config.yaml
n_experts: 12
d_expert: 256
hidden_act: "swiglu"
routed_scale: 3.33
balance_loss: 0.00323
router_logit_norm: 2.0
head_dim: 32
rope_theta: 10000.0
rope_fraction: 1.0
qk_norm: true
attn_scale: 0.177
parallel_block: false
init_std_down: 0.00403
batch_tokens: 32768
max_seq_len: 1024
Below are experts of layer 3 (counted from 0) of a mixture-of-experts language model. Rows are named router (the router's row for the expert), gate (a neuron's input weights, with its number), up (a neuron's input weights, with its number), down (a neuron's output weights, with its number) and show model dimensions 0-255. Each number is 128 + 24 x the weight over its row's rms, rounded and kept within 0 to 255. Numbers have three digits each.
Before each expert's rows: a language model's description of what the expert responds to. This comes from a sample of Wikipedia text that the model never trained on.

# expert 3
Bare space tokens and leading digits that start numbers in tables, dates and coordinates, after pipes or colons, as in March 28 and 2,329.
router:162121124122171118144108124109112140118117150111135071121123132192109149160104129165117118144126147131130119150125141122139143166081131118120116123125147137129111061136168097177143087156150139070149124143124173133105186148103133125117123104082157134128120141134153127150092124097100095170172125159130120106122097155118139101146122100114109132148132118129106160119138128114151100122133122121088142111111128089128094097137095123101174124132158172167106102077150092134127102120168143080159149102120139157138110157131124138096120150164136117115111152162107111096150107115118148131132123127137147118120099146180161115106108155172116086161158124112107110142116152149125123109146143100112132138163115164129157147145156124169181120109107108149141095136092077128147091131072110
gate2:157141119145156107159126134175147136167119128138109093121095160117102185154105069126145134121141144146101140153126100159137113154154084147111141144165099118121115165156114103123126104089126106091090152115099119124114171128103131105114125152120150147148128146108121143173094148128142133122133098135147089106116124116130096100082126199145138116124137144059107103144075144138120100124137122129148085128157118132118156129138101095113218142168120146153111092094124127115097103103159122105140107115099144115130118157120148111127156108132099112090094136177141146144112157114154142120125116128141135113101108106112096145126153132078135092158141164103153130138133120162118120133131137101136159116155123159154125133120120162169125146079073124090171134165117096114116136147141143
up2:092122135125124146132102127105110129091130126103122163118166105145149082138147194133140107108134100103159103109120129091142131128132175103145120137112121151145155093122153162174115144169150171150155071154123182157131093124163140153093108133144122123116114108131132101105144102154164106155126160160078135172149126111162130115145119087132138104154102110136138166108140121140135165138117172143107164144126150139154106129138136125127042119123122096081126140148153117152166130161106125126134168144123128138118154125127134133155105154124168132158140136093110117101132141130123123149126143148073115112150124171151148139129104114181113163131158074148138127083111121111149137124141136184122116117117130102102110127137091073099162133176119120178107139116124152145141123109089137
down2:144165086124135148141110113131169129147147147133161143147065067107173171143152118150113133133123135168127135151117091135106156112149121131123122129125132127148153134141113138171190109126187136124135119100140125114116160074137118164147128138154155141129096123109134124146102123091130168121143097133133097141155129174118160140136107130137136126152112124126147134136174099115124123135111155095141093152139134149127131103158084114140153110138089104154153132096123133089152112129109141113154111094116116115138095127158097133106120127142143097093141166161181131139097174146124115109101147138163132147094082108119159176135083096125159092169116186138128140163102071163133088075108129125107139126125106197154118082155109120131136135130118099107136137140141104125107103139114141

# expert 6
Inner digits of years and numbers, especially 0 as in 2017 and 1942, middle word pieces like er, ol, man, and Twenty.
router:105153099157098114160142157122091140158108099141097157171149153103104106138135102102156116144161136158098147141154146125092142106160114105102102126112094115099112156137102161100150152099161105156105100154131109153151108095139150158145110145172102147104153123150136163157158094135137156115116094149154102173158161095156127156116111116150101153117114154155099094108142105110151135150106152103166169138128119163110145146088166189146109115146139116108112098164114144154125147155111127136099100150141149113094110078150105125155095100114101152110092091100134104099097126144115102153151144105134089116098161116100114114141094115097146152105139141119145115100096111095107154152147165142095138130106162108094108141149118139149118148155160152135118143161151158133156136140154155
gate2:138140089146104183101134109109132129124115128134086141134145120148152107106104116140105185154141121146117120111125130114115117121161122100129172129153089140140169171095188154128130150174130120123137145109139119119118143124137089129107138140088161148125127140117121144157228142140110126179131152119110140095096090128146085114099128103132120075110110142120106145057198119150152121150123134150156119029119140105114106124118128162125145137154146119109137169162104155142128131122140104129144145133084123143110102111139092119175122133084130135118107105143158125165132112132141138131124106125125087098138104122137141135123137126177104154135122141124145156091127155110130081135130111092152120159152147105116092122134117130144158104104075150113137138165128124134099150117127092
up2:111104119095090051165112147118130123142124118132143130101094127104122130185179127080135142141131140083155108138133115129124149139113135164119108121066170120081144099152111147127129104087164135133138122150104162118139145102118155145144146114150110109134163142128130098091032110125152142114119108119162126141136129088092147099126121118112137169124136116158111154140080156121104127098179124090132102201142127124091151140137130120135101105107113147130072076122167105115091160159124156131139128140155117112132148168127125117077127129115087167140161122105115151124125128148063147126109134151156165130096165125127116105123102138119144099144177132115112131155111134134092123139123130144110127132131107142158157111107167135114125119137163120142135123107103150130153146140114150
down2:108134106142138156119133131149187134120129152138140131088140112147143146116138122112117162138126145102129131085139105147152133127159116170125163135116128112140138131116093148159138106164118174134137127115159117158165092120149137050129069152128110115112080116154130135110144135145093116109114130119107156131134155134192147125097142123110105138147126126115139087095128113124136141094146164106104159096119176157086138137125136093114195137148124057138136134098112133141141108118134100117156126121113142177128115074117165099110110104067143104106121123119173124142153149124132114176148120130108145136146113132129109131108167090141062193115113132111155122140129118132137136092083138087131138127103196159139116148143133161139172167127126112091130115116140131115095137141098141

# expert 4
Final pieces of proper names and place names, month names such as May, October, August, and digits inside dates or scores.
router:105135089160107111163142159109125141128096102157099156144139159105107105147140100116159113149171097161111082148145156112089156110154093119124104118091091116107103156146094158114135154115161100148110110149132102142156092112147160155160102143149104143108146104104156163167125113151111156100127109158134096139145162104147150145112091097162101149141112142146132103108128093105129094154092156117156155161129129160110155154146157160158122117134148115111090129130139116127148164134131152148102123145145163088095105085160100157145111109099115154109095122128117099125101157125098107167160158105129096108128159124098080143141151098094150165095137149131160144096103110099115157149156154143127140165124153095093111132119123157145109152130157150152108147160148142156163144102163122
gate2:143128156136084096114129069146143144166144136112140111148136141118156144138118097105093118158113143158114146157132178113174110143112119130130142113145128098102098089161094188113126097145100111144124130159168145099172135150129124092092125130114115132079123143141072140112132150129095130116148146118135099128145105132118077147168165155128172144097127119085111139130106106123132103132136117138108126134136132145128106139150132106159124140160156119134164131121124090125164114122137125127103121135139141132151193082168136128140116141156099086141128115138076114144118138113142139115117088168132130100170124106163129204182089140124152118102148110145079089102122132170142138098124120158132107132157135113132150093133149117164081142146134100078149125116157068155142138103150133
up2:140116164132103091085105086150128162136148142131157106156138129109127107154122104095084105150104133153092130138133154116113134159102102103149161098122115135114102111164110155110117101149111105141122139157158119098165136163143143079092137116152127131060119130143086115129135128143088117109168145151147106133138102104096083156175172129126159154100135139091130113125121106126134111100145104132136116147121140131117109149138140140155133146113165105139166128130142065126150093119143127141120121122154136123138189091147129119164130133144085081146128136118084115133133161120146138126121109154114103083145129120161127176197075124144151113112123116156076102120112121183128155116117104147137116125172132122119138088122144148165072153165140093111137123105127109172131159132167112
down2:076146186149150133090128150120089123109128107132115136130182121129079105161120130143100129176101137088153152122106186130130129110108147141081106132127114127114129134159143170103155138135129142116123138148104121136174132142163098127139108065109093080107069112141158162147169107133104121113091107188118064138123120118129149169123119124119099109100112108176091120130168091151162129123096150150129129126137099150153178145134131108110088117112118125127115154128111133122117156192136086129127122123123142095160116133133154140124168130120164181093126135094142154108106157147139164123124153137134100143144112124104109134134145129131098151077139140113138157102136119107142135117136085155126139121130152101158171105134100147129157121145155159158144119136149094130151126160103148